{"n_layer": 9, "d_model": 192, "n_experts": 64, "experts_per_token": 4, "d_expert": 48, "d_shared_expert": 192, "activation": "cubed_relu", "moe_layers": [0, 1, 2, 3, 4, 5, 6, 7, 8], "router_score": "softmax", "normalize_top_k": true, "routed_scale": 1.0, "balance_loss": 0.000149, "balance_bias": true, "n_groups": 8, "groups_per_token": 2, "init_std_router": 0.0103, "lr_router": 0.000961, "vocab_size": 17837, "norm": "rmsnorm", "norm_eps": 1e-06, "tie_embeddings": false, "optimizer": "soap_variant", "lr": 0.00752, "beta1": 0.95, "beta2": 0.98, "batch_tokens": [32768, 65536], "seq_len": 512, "train_tokens": 588500000, "steps": 12977, "dataset": "wikipedia_en"}
Below are experts of layer 5 (counted from 0) of a mixture-of-experts language model. Rows are named router (the router's row for the expert), down (a neuron's output weights, with its number) and show model dimensions 0-191. Each number is 50 + 10 x the weight over its row's rms, rounded and kept within 0 to 99.
After each expert's rows: a language model's description of what the expert responds to. This comes from a sample of Wikipedia text that the model never trained on.

# expert 60
router:44 53 35 55 33 65 46 60 37 51 43 59 46 59 69 20 30 49 42 41 46 59 62 55 39 53 63 47 55 39 41 60 53 42 61 58 51 44 35 41 56 65 65 31 69 40 61 44 44 33 36 40 59 38 59 44 50 68 55 53 45 58 38 61 53 61 64 58 49 50 52 62 46 57 41 55 54 44 42 57 45 48 51 32 52 58 60 56 50 38 70 49 48 71 56 66 58 37 39 55 40 43 49 59 61 39 46 42 53 57 54 56 54 50 53 36 65 46 62 46 54 54 56 48 62 44 56 58 52 50 42 32 40 61 45 58 50 54 28 38 44 60 42 31 68 56 53 32 66 47 49 37 52 38 58 49 46 35 51 46 44 37 46 46 48 45 50 43 34 73 56 59 65 40 63 24 51 50 53 45 41 36 44 62 38 45 52 39 44 47 53 52
down0:40 41 35 53 67 38 37 59 46 48 35 51 56 46 58 49 53 36 38 42 52 53 31 59 41 54 41 34 59 55 48 68 48 51 46 50 43 48 42 44 37 46 54 41 50 57 66 24 47 57 32 41 70 48 65 34 35 47 51 56 50 40 55 32 42 31 70 38 55 46 60 49 43 79 52 63 49 29 55 45 63 64 42 45 46 49 55 55 54 18 52 63 52 49 49 46 49 51 35 36 57 25 35 45 34 38 49 57 47 72 43 33 54 53 56 45 57 52 47 51 46 50 46 44 56 35 60 49 51 54 49 61 44 58 51 47 57 68 55 55 46 64 63 43 62 43 55 56 54 64 45 43 55 61 58 61 44 47 57 56 55 36 58 47 46 38 27 39 61 68 51 41 55 54 62 46 48 57 45 62 50 56 67 40 54 54 49 51 46 41 61 43
Single opening letters or short consonant clusters starting a split word, often lowercase nouns or names: s in sash, l, K, Kl.

# expert 31
router:42 54 44 31 48 61 53 58 56 77 61 51 23 61 60 39 52 56 53 41 46 51 45 50 49 62 47 43 52 49 64 36 58 25 59 56 49 39 38 40 49 49 51 31 59 56 46 44 36 37 58 63 48 66 58 33 63 46 59 40 32 55 47 59 57 40 44 40 56 47 45 54 35 53 59 54 53 45 45 46 58 45 57 53 52 57 46 40 48 45 57 50 33 55 46 49 50 50 62 35 28 50 59 36 49 53 34 62 36 42 59 46 51 56 48 54 71 64 42 41 45 44 44 54 42 35 29 46 51 46 52 49 57 38 65 42 52 49 60 58 36 62 48 32 40 69 52 59 34 69 45 54 59 38 42 45 60 62 55 41 51 75 44 57 40 55 50 38 42 61 51 59 50 31 38 48 57 71 47 49 42 50 42 65 60 43 34 60 46 40 30 67
down0:49 29 57 68 49 61 38 55 48 57 60 49 58 72 48 35 28 46 42 36 48 56 30 78 53 55 55 54 68 61 50 37 65 44 43 56 38 37 30 35 62 38 37 62 67 55 49 31 59 46 37 52 61 26 51 54 31 53 49 40 52 55 50 54 37 46 48 60 47 56 54 48 64 39 57 57 49 44 50 60 52 43 61 53 45 62 54 51 52 38 49 57 62 43 56 52 49 51 65 51 55 32 52 47 39 47 52 53 62 58 49 61 33 40 47 60 40 52 53 28 60 51 58 44 55 43 54 61 44 62 57 53 45 55 61 44 52 47 52 66 58 41 60 56 59 58 46 58 64 49 49 57 59 43 49 51 37 62 60 54 59 61 47 35 33 42 52 49 50 36 34 25 51 65 43 42 65 66 60 43 57 48 39 59 53 31 40 47 54 44 29 39
Capitalized words inside proper names of organizations, places and works, e.g. Railway, Creek, Theatre, Memorial, Historical Society, Capital Partners.

# expert 57
router:37 70 56 56 52 41 39 41 61 61 58 50 67 39 67 51 42 43 51 62 33 41 46 65 49 50 63 47 57 67 41 62 41 54 34 36 59 44 59 45 68 49 51 48 60 42 37 54 50 37 45 45 47 49 48 41 48 45 57 50 60 51 33 59 63 58 53 60 66 65 64 42 51 47 74 65 51 49 48 48 74 51 53 58 59 51 75 52 40 55 50 44 63 39 51 39 43 63 59 63 59 61 55 54 33 51 43 51 72 34 38 63 60 52 45 42 47 51 49 50 51 39 40 46 51 62 52 48 44 50 45 42 44 61 63 48 44 41 43 67 67 45 48 31 58 54 39 47 40 49 40 49 51 65 68 47 40 43 44 38 51 42 30 45 61 38 53 55 69 46 26 52 42 55 64 71 51 43 44 73 49 60 51 53 55 59 61 64 61 40 44 62
down36:44 61 43 58 57 44 67 50 63 48 35 41 48 50 51 57 59 44 43 46 55 57 43 53 41 60 52 32 43 49 57 45 57 65 49 59 49 38 33 57 52 67 49 52 54 44 41 40 65 42 38 63 45 50 41 63 39 55 61 61 39 52 38 60 63 50 34 42 79 58 61 47 41 80 50 60 44 46 39 48 44 46 40 45 57 69 52 53 51 50 46 32 44 65 45 49 57 48 55 50 46 21 47 42 52 53 48 46 52 49 57 36 75 46 54 50 63 34 65 44 51 41 61 38 45 44 51 37 47 50 52 53 43 37 63 57 60 58 60 44 44 58 49 29 66 62 57 47 62 49 51 36 34 52 45 56 45 56 29 45 51 46 48 47 47 43 65 53 43 48 51 38 53 68 62 54 36 43 30 32 65 69 56 57 51 67 30 44 40 46 47 69
Prepositions such as in, of, at, from, during, opening a phrase before the, a or his.

# expert 46
router:35 39 51 45 58 37 64 51 50 56 56 41 34 55 49 54 32 49 57 48 45 60 45 37 38 33 49 60 39 48 31 34 61 46 38 43 42 58 49 40 73 54 51 51 60 50 46 51 43 43 55 60 55 58 54 45 46 66 80 54 39 49 42 54 52 54 70 52 61 33 46 64 55 53 44 57 43 53 54 44 55 47 56 59 58 32 60 54 39 38 68 37 28 52 59 30 42 56 72 50 36 74 47 31 41 52 28 51 46 55 59 32 52 43 41 40 60 46 54 49 62 58 46 41 47 40 32 62 60 59 49 53 49 30 57 46 51 43 51 56 62 55 56 44 44 55 60 26 59 55 61 51 57 57 48 63 46 62 56 49 44 42 61 45 40 63 45 37 43 39 56 40 38 33 46 57 39 36 43 29 40 46 43 45 43 37 55 45 60 52 43 48
down0:54 41 58 53 56 42 47 55 51 60 54 49 48 37 45 61 50 51 84 45 67 64 50 54 49 37 37 60 36 39 59 39 35 53 47 76 54 53 59 44 61 46 44 60 36 39 69 48 32 29 58 44 70 37 59 69 42 36 55 44 60 51 50 52 62 53 75 48 49 54 39 54 48 57 47 19 37 56 44 62 54 54 35 53 44 40 64 40 39 52 48 51 58 41 49 70 42 42 61 44 61 70 52 68 39 50 61 51 60 55 45 53 51 52 44 45 58 48 58 49 51 36 53 32 37 55 44 37 42 39 49 52 49 47 52 43 47 67 56 44 48 45 38 46 65 59 52 38 47 39 50 48 56 45 52 44 38 37 49 59 53 51 43 30 45 66 31 45 51 43 56 45 55 57 55 59 65 53 47 51 30 37 50 44 55 45 63 38 59 48 32 38
Common nouns naming a topic entity after the, his or 's, such as film, album, band, club, station, vessel.

# expert 0
router:69 46 38 51 54 50 35 56 67 52 60 54 54 21 37 56 67 58 32 45 32 34 61 58 66 53 49 68 57 57 55 59 45 49 32 55 43 48 29 43 52 49 65 51 36 43 42 54 39 36 47 45 48 47 62 43 55 48 51 59 61 55 45 50 53 55 66 68 64 51 53 54 35 60 44 50 47 59 50 42 30 38 26 62 64 55 44 52 61 45 46 51 59 49 49 47 57 57 39 38 39 49 50 39 49 58 60 38 68 63 49 40 70 28 52 38 73 67 44 32 69 48 65 47 51 29 57 45 50 37 68 47 49 48 42 60 62 56 46 45 29 48 48 46 67 54 48 42 43 49 62 48 56 44 48 34 49 44 44 56 52 61 38 49 52 50 39 44 42 53 36 39 48 60 48 51 54 44 51 63 42 50 42 41 56 44 35 54 35 47 41 45
down0:57 42 70 52 53 45 44 65 47 62 40 49 58 38 33 49 42 50 35 47 57 68 37 37 63 51 57 60 57 52 56 50 41 48 41 57 56 59 47 71 47 35 52 45 63 50 74 48 47 41 54 47 64 47 69 60 60 43 51 54 48 44 55 46 71 44 51 52 48 67 58 49 52 38 56 44 57 54 31 48 54 32 41 51 53 57 54 42 33 41 18 67 57 41 49 42 41 43 57 46 38 58 41 56 67 72 58 55 45 53 62 57 58 60 59 53 51 53 47 61 38 49 48 53 33 47 50 45 36 57 52 59 51 30 52 61 52 42 47 35 61 65 52 54 48 56 46 62 40 61 54 49 52 68 41 51 67 34 41 69 49 34 54 49 51 46 35 50 34 45 45 63 38 55 55 57 34 54 52 54 52 58 59 55 74 54 57 34 19 57 47 45
Opening pieces of split words, mostly Latin verb prefixes like dis, en, inv, aff, con, before endings such as -ed, -ation.

# expert 40
router:36 36 38 45 58 43 39 45 61 46 43 61 43 64 42 29 50 50 63 32 59 38 47 63 50 48 53 48 58 58 58 31 43 46 57 62 31 44 41 48 50 42 73 36 37 51 59 47 65 56 38 36 60 55 40 45 53 53 47 37 61 49 48 55 38 31 44 51 52 48 70 51 42 59 41 55 67 44 50 38 62 43 40 54 36 70 49 51 56 40 34 48 57 67 64 59 54 39 43 54 61 38 62 55 49 55 56 63 48 46 54 54 49 47 60 60 44 56 45 34 34 51 67 63 45 66 58 47 68 51 39 35 47 31 64 51 52 65 47 45 46 48 35 59 58 44 59 46 35 64 42 52 36 55 44 39 43 47 37 54 31 44 45 46 50 48 66 38 45 39 64 35 38 42 54 54 60 43 36 50 76 44 65 47 63 46 39 55 59 44 60 54
down0:39 38 64 46 40 44 65 61 51 34 39 70 42 56 43 49 52 56 59 56 44 51 56 52 53 54 47 54 49 52 51 66 50 54 22 46 34 49 60 64 40 49 50 54 57 59 42 35 55 39 55 41 52 64 22 47 68 60 47 41 60 65 62 58 71 39 50 59 47 46 48 53 45 54 40 33 34 62 38 45 33 34 73 48 56 68 54 35 54 64 61 51 51 43 50 53 65 48 60 55 70 46 51 69 45 39 52 54 62 67 39 45 62 46 53 58 51 40 57 49 47 58 49 55 38 48 68 34 51 48 40 59 47 52 52 44 40 51 45 33 46 61 39 39 51 46 47 59 35 47 48 48 47 44 56 84 49 52 40 55 49 37 49 54 45 52 70 59 59 35 46 45 56 29 49 56 50 41 52 48 52 58 46 60 55 49 48 41 76 57 33 51
Hyphens, dashes, brackets and mid-name fragments in hyphenated proper names and markup, such as Rot-Weiß, Seung-min, ^{2}.

# expert 7
router:58 49 55 53 58 70 65 62 36 49 47 55 57 40 56 36 50 47 65 45 40 45 39 42 34 62 63 51 62 72 55 60 62 53 51 66 52 51 46 56 55 40 68 40 58 57 46 38 66 31 53 39 38 53 64 64 46 44 67 51 57 59 58 41 36 42 48 65 57 45 43 49 53 58 46 60 54 33 58 56 56 32 36 61 39 41 40 62 35 68 62 51 42 62 61 64 52 54 34 59 58 44 58 43 58 41 55 54 57 42 53 44 43 61 48 57 37 60 38 57 58 63 43 39 44 56 50 65 52 62 55 47 35 47 54 59 60 54 36 49 64 62 57 44 76 59 38 63 47 56 56 33 42 34 58 64 47 59 65 38 53 51 38 64 49 47 68 54 65 58 57 50 54 49 52 66 52 65 59 50 50 53 41 38 54 64 37 38 40 43 63 66
down0:49 35 60 57 50 56 49 59 31 40 40 53 58 50 41 39 58 44 30 55 47 55 76 54 64 53 58 40 63 51 48 73 64 64 49 56 52 58 58 62 42 42 67 55 60 57 49 47 55 47 56 51 42 59 36 52 49 38 52 35 52 51 44 24 55 36 44 41 34 53 51 44 52 67 39 32 45 43 54 53 58 50 47 55 51 74 61 55 43 45 59 48 42 57 47 69 40 50 45 44 59 53 56 56 61 56 44 51 42 33 51 47 25 45 49 60 48 44 50 46 56 43 52 52 55 43 36 63 57 43 34 65 49 56 43 42 50 53 34 50 68 51 49 46 52 73 25 35 54 49 59 43 49 40 55 52 39 33 51 51 48 50 51 61 55 69 73 44 60 61 58 54 59 43 64 55 29 49 52 71 67 55 28 41 54 50 47 44 48 67 47 67
Line breaks ending list items, infobox fields and table rows, especially taxonomy lines like Order: Asterales before Family; also pipes and equals signs.

# expert 1
router:71 52 27 59 42 41 35 55 45 45 46 42 43 59 43 40 57 49 47 36 45 54 63 57 75 58 60 57 34 58 37 52 50 33 39 49 44 52 30 44 61 52 36 48 31 48 61 71 28 26 35 40 51 41 54 32 59 59 50 68 53 50 54 36 55 47 62 62 60 70 47 56 46 57 44 59 45 60 56 52 36 35 44 56 58 53 51 63 37 33 43 40 56 34 50 54 53 65 56 46 41 42 59 42 48 47 60 40 49 61 49 49 68 43 59 44 51 51 58 52 60 61 62 39 59 42 50 53 40 49 59 60 44 43 50 66 62 61 53 49 40 54 49 34 59 56 36 47 69 52 54 52 54 50 43 32 65 57 51 50 35 44 36 41 59 48 36 53 41 47 51 55 56 50 63 55 62 29 50 32 38 52 38 59 55 36 39 36 51 42 37 58
down0:61 66 56 44 48 47 50 43 19 43 54 57 61 76 70 50 52 53 36 30 61 37 38 58 42 56 30 46 68 65 39 25 42 49 32 47 54 49 51 45 47 63 48 52 66 49 34 42 45 50 48 46 48 48 24 51 44 44 48 49 37 42 47 63 55 38 52 42 53 34 49 65 37 61 63 68 51 51 49 36 55 37 54 37 41 46 44 50 49 44 31 41 72 45 80 56 31 51 41 44 41 51 61 49 53 47 59 56 41 58 47 52 49 47 60 44 55 57 66 43 45 51 51 59 48 40 52 27 48 52 50 55 53 45 45 58 45 45 39 23 45 48 57 56 34 50 53 44 54 44 38 49 54 39 71 53 52 52 57 49 51 40 45 45 48 54 41 50 44 50 59 43 46 66 46 37 56 37 57 60 58 35 62 58 42 50 44 31 50 62 55 59
First pieces of split words, often Latinate prefixes like dis, inter, con, trans, as in deb-ts, complic-ations, en-larged.

# expert 14
router:65 42 48 52 27 68 46 54 52 65 67 57 55 47 31 71 59 48 51 55 41 47 58 51 63 57 69 53 61 40 46 35 29 62 50 43 28 48 59 46 60 54 44 46 35 48 52 55 60 44 67 42 62 51 49 39 46 40 43 33 47 53 38 62 57 38 36 49 57 47 35 29 49 60 46 58 47 49 49 47 58 36 39 55 47 48 40 64 47 41 37 52 35 66 63 57 34 46 36 45 47 67 35 53 43 62 64 76 59 34 57 53 42 56 58 63 48 33 68 46 65 40 53 57 50 67 53 41 70 35 53 50 49 49 60 50 58 58 49 59 59 59 56 51 45 47 42 61 45 50 45 57 49 53 50 43 56 33 49 44 48 56 38 55 39 44 36 40 61 67 59 56 70 39 54 40 67 44 49 67 47 62 49 55 48 40 37 53 39 55 50 38
down0:50 37 55 44 44 50 55 64 46 49 36 67 48 37 61 64 70 60 48 67 45 42 39 49 39 50 58 55 77 36 63 38 65 45 58 59 46 43 69 53 66 51 50 59 62 72 43 42 52 57 54 48 52 33 45 48 23 46 49 53 38 70 45 60 63 66 42 51 63 51 57 59 43 58 59 47 27 52 51 41 51 36 45 54 40 26 66 43 63 41 32 49 37 48 40 45 53 36 64 41 59 46 50 63 49 55 43 59 51 51 46 45 40 61 42 48 45 31 53 33 36 48 66 55 53 52 61 49 30 53 63 62 54 46 43 52 35 34 59 55 62 50 41 49 41 45 47 52 51 34 41 49 49 47 47 36 38 50 45 36 53 54 52 29 53 57 44 40 57 45 42 49 47 64 50 62 41 39 49 56 64 56 37 36 57 64 49 45 55 38 46 66
Commas and closing parentheses separating items in credits, rosters and table cells, such as "guitars, keyboards", "CEO; COO", "Pshishkho),".

# expert 58
router:46 52 43 45 35 55 35 62 54 57 46 59 50 40 72 29 39 49 49 37 44 46 61 48 44 62 48 44 46 46 47 60 47 48 59 51 65 49 27 41 57 58 54 35 67 56 58 59 57 26 39 47 44 38 68 51 42 64 59 64 54 47 29 61 53 50 58 46 37 54 58 56 45 60 41 55 68 42 47 52 56 46 40 31 48 61 49 57 60 48 59 55 56 67 55 59 54 53 39 47 39 41 52 55 67 50 48 50 51 59 60 56 70 56 60 38 62 55 67 46 60 52 41 56 72 40 62 51 48 59 41 30 34 52 34 62 51 52 34 49 49 60 44 38 59 39 64 36 58 50 57 29 56 42 44 49 47 46 51 45 34 38 50 65 59 50 40 53 32 71 55 61 68 40 63 33 58 50 48 49 40 39 52 62 40 37 39 48 39 48 47 64
down0:50 63 51 60 40 46 60 37 49 56 49 57 58 63 63 52 56 48 54 39 50 57 43 47 38 39 36 34 59 43 49 57 43 38 72 59 47 49 23 52 54 38 44 40 46 40 56 50 69 55 35 40 64 57 46 49 43 34 39 52 48 59 49 38 46 46 68 54 45 32 49 51 42 53 61 40 59 48 54 57 63 39 67 71 54 45 45 48 64 50 61 23 48 41 39 44 64 61 61 61 47 25 54 61 46 32 51 47 58 49 64 59 40 45 51 51 31 50 53 53 55 61 31 50 51 57 53 55 44 64 59 44 56 65 53 36 36 60 46 53 58 53 58 45 46 36 50 43 74 59 56 48 50 54 36 45 36 41 63 53 56 61 47 55 44 40 37 34 48 45 61 42 28 37 56 30 49 48 51 40 63 48 23 50 49 41 51 53 38 64 48 50
Lowercase or capital initial letters beginning a split word, mostly Latin species and genus names, such as p|uraquae, F|ucales.

# expert 51
router:57 41 51 56 60 46 50 41 50 46 72 55 61 50 56 53 44 47 38 55 64 48 49 40 50 66 63 46 47 44 73 39 69 58 65 64 30 45 40 47 60 47 48 40 45 52 62 39 61 47 50 40 47 45 47 43 56 48 47 44 47 50 52 59 41 37 57 61 40 62 67 45 54 51 62 41 57 52 43 40 43 46 48 61 47 45 48 46 67 58 56 48 56 63 53 54 56 64 43 38 76 38 50 67 50 41 35 56 71 48 44 44 59 65 58 41 38 54 61 52 22 30 60 59 57 60 63 28 57 64 56 40 61 54 38 63 54 67 55 47 57 46 48 63 67 47 57 39 40 36 53 61 53 59 58 52 56 44 37 46 55 48 39 53 46 42 48 67 53 69 61 40 73 54 23 30 50 57 57 59 56 47 52 49 38 56 52 60 72 47 56 58
down0:69 26 46 48 49 39 44 53 39 51 61 42 51 54 50 31 56 54 30 64 47 47 55 54 46 58 43 50 50 41 50 49 44 57 50 58 58 59 46 65 45 41 44 38 45 55 51 40 50 39 49 45 55 53 51 58 40 22 27 49 67 51 38 39 47 51 54 47 42 43 33 49 55 46 55 80 33 31 69 63 45 41 52 52 50 60 47 58 51 47 43 41 49 54 51 34 51 64 55 50 48 66 46 45 45 55 43 37 40 57 55 52 49 48 37 59 49 54 21 39 50 58 54 47 57 29 60 44 67 61 54 39 52 42 37 36 51 44 38 45 82 47 60 42 51 50 51 34 40 61 45 39 42 46 30 60 48 57 62 50 52 55 47 61 69 43 49 43 55 64 80 58 57 56 49 56 48 60 60 60 41 49 33 68 45 42 53 49 47 64 49 37
Tokens inside references, statistics and tables: year-closing parentheses in bibliographies, decimal points, dollar signs, Won/Nominated, ISBN.

# expert 4
router:55 29 42 49 46 39 48 53 66 32 51 51 45 64 35 55 48 49 38 39 51 60 48 56 43 40 43 62 37 44 39 31 45 46 45 62 32 47 31 58 56 48 45 57 45 49 62 59 54 62 49 35 48 47 50 49 46 70 59 57 35 61 64 35 58 56 39 56 54 51 43 53 30 51 48 38 42 52 61 47 43 39 61 49 40 67 70 56 37 57 46 44 59 47 65 60 42 49 62 35 34 32 56 57 52 54 51 34 36 42 41 66 63 51 48 60 51 37 61 48 64 64 46 43 46 30 40 58 47 46 55 58 52 50 66 60 59 57 48 61 56 50 61 34 44 62 46 52 48 51 40 42 49 43 51 44 47 52 52 55 30 45 41 28 52 35 47 48 48 41 38 66 60 78 68 53 46 54 50 37 41 32 39 70 53 47 55 60 62 53 35 68
down0:54 39 50 54 49 44 41 59 42 77 35 47 40 60 70 56 50 32 46 52 50 59 57 55 50 44 37 52 44 46 43 46 42 55 38 55 43 55 50 71 58 46 53 58 44 46 56 28 49 52 40 64 63 36 51 39 45 39 56 50 36 49 47 48 55 30 58 55 45 34 41 67 62 67 33 45 37 55 36 43 61 37 59 60 39 41 57 47 48 61 51 46 45 55 54 43 47 54 31 50 46 45 59 61 69 44 48 48 40 51 78 17 41 41 53 56 34 56 50 46 45 33 62 39 59 56 55 44 46 47 44 50 56 58 56 30 41 48 53 38 55 47 49 50 58 52 70 39 48 45 32 45 42 48 59 56 39 58 54 49 37 53 36 24 38 54 55 51 46 46 53 60 47 55 44 76 54 31 25 60 53 56 58 42 36 34 51 45 49 54 47 43
Plural endings and mid-word fragments of common nouns, such as -ations, -ers, -s, goals, events, services, often before of.

# expert 13
router:57 62 47 60 40 58 58 54 59 61 61 37 51 37 52 68 46 40 59 56 54 39 50 61 57 56 60 46 58 47 51 26 35 55 62 60 43 48 61 46 75 49 52 41 50 56 54 69 66 44 67 43 60 60 58 62 35 41 41 36 50 47 51 67 54 58 51 55 54 52 40 23 37 52 43 49 67 48 62 35 70 61 37 64 61 44 47 57 50 51 38 41 41 75 57 53 39 44 41 49 50 41 33 45 26 64 62 68 42 42 54 49 42 47 49 56 52 55 61 45 63 41 57 58 48 62 56 56 58 24 58 47 61 59 47 58 38 60 39 42 61 63 60 43 47 52 41 61 50 45 42 62 67 49 42 40 46 35 42 59 59 51 43 57 51 48 55 45 53 45 54 38 50 42 48 33 47 41 32 71 42 47 53 54 50 34 45 56 38 63 54 38
down0:29 36 51 58 72 48 64 50 55 50 45 34 61 59 53 49 36 52 45 38 38 48 53 55 51 52 50 61 52 43 54 52 44 48 44 46 54 46 57 45 48 47 47 50 56 72 25 59 58 45 59 43 50 42 47 31 61 52 44 53 42 62 51 53 46 53 45 38 36 63 59 38 28 54 42 52 56 57 52 48 52 56 56 41 63 39 32 52 45 48 35 51 45 53 51 31 59 37 54 58 32 63 46 41 43 58 51 32 43 24 71 42 31 58 48 28 48 64 42 57 64 64 44 41 45 52 49 63 49 52 56 37 65 72 44 62 32 46 47 43 45 66 47 54 41 41 43 49 43 60 38 63 54 62 52 57 50 47 51 56 43 54 43 57 66 40 61 50 50 61 69 58 51 41 34 35 41 43 46 40 37 54 39 57 56 51 38 77 34 42 44 64
Commas after day numbers in dates like November 21, 1974, plus month names, clause commas, and in before years.

# expert 52
router:54 49 50 58 44 39 64 36 48 43 54 25 39 60 57 49 41 66 51 51 48 67 52 37 50 46 34 48 19 49 50 37 58 39 52 55 59 57 53 39 51 39 41 72 40 49 43 45 54 66 54 57 48 52 43 50 41 64 60 54 49 57 68 54 45 55 30 53 38 52 51 72 37 54 33 52 49 46 46 45 48 36 56 47 45 46 55 52 50 43 49 45 47 28 52 44 43 41 62 43 76 27 55 37 49 52 35 65 60 53 41 50 55 58 45 41 54 45 70 65 63 53 47 35 68 35 45 45 42 50 56 56 61 46 67 25 47 56 62 46 59 46 60 53 46 64 39 38 58 54 44 35 42 58 39 57 39 63 54 50 48 38 63 43 42 42 54 63 32 44 45 44 46 57 45 60 39 49 46 31 42 47 42 51 46 35 67 58 50 63 34 42
down0:48 41 50 44 55 36 69 34 59 45 49 48 41 46 48 54 43 32 43 31 44 40 51 46 66 39 48 52 47 39 41 47 58 43 56 59 48 55 34 57 52 49 51 38 58 45 45 42 49 38 37 41 45 52 62 49 60 51 47 52 48 58 59 52 37 25 39 56 45 33 62 58 52 76 35 50 50 49 58 35 48 55 50 25 50 55 36 44 45 75 44 42 62 50 50 35 66 48 44 66 56 53 38 68 46 66 50 43 49 46 76 58 51 69 48 40 40 47 78 34 50 40 53 64 55 53 43 43 35 45 48 36 32 48 51 60 66 54 64 67 46 61 58 55 48 58 45 73 67 50 43 50 43 41 42 49 53 54 55 37 51 55 52 44 59 34 56 60 44 61 53 53 53 43 50 60 37 61 42 47 46 53 43 39 58 42 28 61 45 52 31 62
Abstract nouns after the or a, usually followed by of, such as use, need, return, development, loss, relationship.

# expert 3
router:35 44 43 49 37 36 61 52 52 46 64 50 31 64 54 64 39 68 46 55 49 60 58 41 45 34 62 60 44 42 63 33 40 52 59 62 45 54 55 49 59 46 49 60 61 44 49 46 60 61 71 39 62 64 47 66 37 54 62 57 47 60 63 41 67 47 46 59 40 34 34 59 45 41 43 37 37 59 44 42 51 41 40 53 55 45 67 54 41 43 54 39 32 43 61 55 31 47 72 44 39 54 56 60 42 46 47 48 40 53 47 45 54 53 44 37 52 39 45 64 63 57 32 39 44 34 47 47 41 51 47 62 43 44 48 54 56 67 41 35 60 48 53 65 38 50 70 34 54 56 30 46 69 36 53 63 53 57 46 52 58 37 41 36 60 58 41 60 41 36 41 49 36 57 49 55 35 43 48 34 43 46 33 56 38 45 56 63 60 48 43 31
down0:42 52 55 49 47 58 59 49 42 51 68 47 58 62 37 40 56 60 40 46 44 41 55 56 60 55 58 52 45 52 54 41 42 42 61 40 59 65 46 65 71 52 45 43 53 41 69 36 65 66 39 49 43 56 54 61 70 44 55 56 63 64 34 63 59 57 48 66 47 38 55 63 56 63 46 35 62 57 60 31 45 62 55 49 49 65 42 61 56 53 38 46 48 43 49 54 56 60 59 49 23 37 61 32 42 64 59 45 37 42 57 53 53 50 44 57 81 27 36 76 39 37 53 38 68 49 56 31 56 31 63 53 43 59 40 67 57 57 50 49 44 41 48 54 57 70 48 54 55 48 48 39 55 49 55 45 63 51 36 47 45 48 65 52 36 34 39 45 53 35 57 56 62 50 55 41 53 52 46 51 46 60 46 57 45 39 54 54 56 54 29 55
Plural common nouns and plural suffixes after determiners or numbers, such as members, players, students, years, -ations, -ers.

# expert 32
router:61 52 37 55 48 58 52 53 40 47 57 41 50 48 65 55 41 64 37 48 56 56 42 36 67 52 46 50 51 52 50 65 61 41 56 58 38 43 50 51 56 52 62 71 53 51 47 52 58 47 49 49 56 57 28 47 64 48 61 65 67 53 56 43 60 44 55 31 67 65 58 56 73 37 41 52 57 64 62 59 33 39 72 27 33 61 48 61 49 47 57 49 43 61 32 51 46 60 61 65 51 64 39 61 54 61 61 45 56 55 41 58 47 45 40 35 41 58 49 54 33 39 57 35 68 58 60 36 25 56 58 47 46 64 70 57 49 57 59 52 47 38 60 52 50 33 35 41 52 55 43 43 55 49 55 48 51 46 36 39 53 32 57 34 47 36 63 57 64 61 57 58 41 44 41 48 60 60 31 51 55 57 40 37 63 30 51 47 47 40 48 41
down0:37 51 52 67 50 35 35 61 46 42 56 48 60 53 51 45 49 35 52 73 34 39 58 58 23 42 46 52 62 55 59 42 65 53 57 42 57 56 69 53 32 44 51 43 58 52 51 51 70 42 33 50 59 69 60 34 63 52 30 47 52 56 45 48 47 47 62 46 46 47 45 55 64 29 50 50 34 51 68 48 46 37 31 40 58 72 35 59 44 70 54 35 48 79 65 56 52 56 31 40 66 44 59 53 47 66 59 49 52 48 46 47 40 63 29 34 52 35 53 49 53 51 54 39 38 58 31 61 56 52 46 51 42 45 48 53 49 37 67 43 53 51 44 69 48 51 40 51 39 38 48 32 51 51 53 53 52 58 56 53 58 50 63 52 53 54 43 65 64 48 63 42 45 54 44 45 44 42 61 49 54 65 43 37 56 53 50 52 52 34 48 47
Blank-line newlines before headings, tables or new paragraphs, and infobox field labels such as Born, Died, Genus, Coordinates, Turnout.

# expert 33
router:40 50 42 43 68 42 46 45 47 64 51 51 62 40 73 54 51 62 48 32 62 39 40 70 52 41 41 52 65 59 69 55 37 60 76 55 57 47 37 41 36 43 61 47 59 46 57 45 44 46 45 66 39 45 59 34 52 54 57 42 49 57 47 54 48 40 36 34 44 63 58 45 60 62 52 46 59 63 62 37 64 49 31 37 48 47 49 55 73 42 76 65 49 49 43 48 54 41 41 44 49 41 49 53 61 64 46 65 56 48 48 63 54 71 40 65 48 49 43 59 51 43 53 62 52 56 55 45 63 44 30 26 47 25 31 59 52 63 57 55 35 60 44 42 57 50 56 51 60 63 44 44 38 45 30 43 61 55 44 47 47 44 49 63 58 40 54 53 42 49 63 37 53 42 53 51 56 46 33 47 71 65 54 56 55 58 55 48 53 41 51 45
down7:48 53 68 36 42 56 60 57 46 64 51 55 27 48 40 67 38 58 56 57 31 67 52 54 40 25 51 53 49 53 26 39 60 61 50 66 35 51 64 49 51 60 59 59 62 68 40 43 61 67 58 33 38 54 54 55 56 49 63 59 47 45 55 56 41 48 54 54 38 56 39 34 37 39 47 55 51 42 57 47 50 42 55 64 59 27 48 43 46 45 59 37 35 38 50 38 43 51 62 45 41 38 53 52 48 58 43 40 32 48 52 49 37 53 56 57 47 48 47 57 58 33 56 40 55 33 41 52 48 44 54 57 58 63 77 26 66 40 51 44 57 54 71 38 35 54 58 68 50 56 50 44 68 48 53 60 43 54 31 61 59 69 51 39 48 60 45 51 56 45 51 62 55 53 41 43 45 64 66 56 54 47 52 37 42 53 48 42 60 56 60 48
Capitalized first pieces of foreign or unusual names, places and people, such as Al, La, Ish(ara), Say(la), Humph(ry).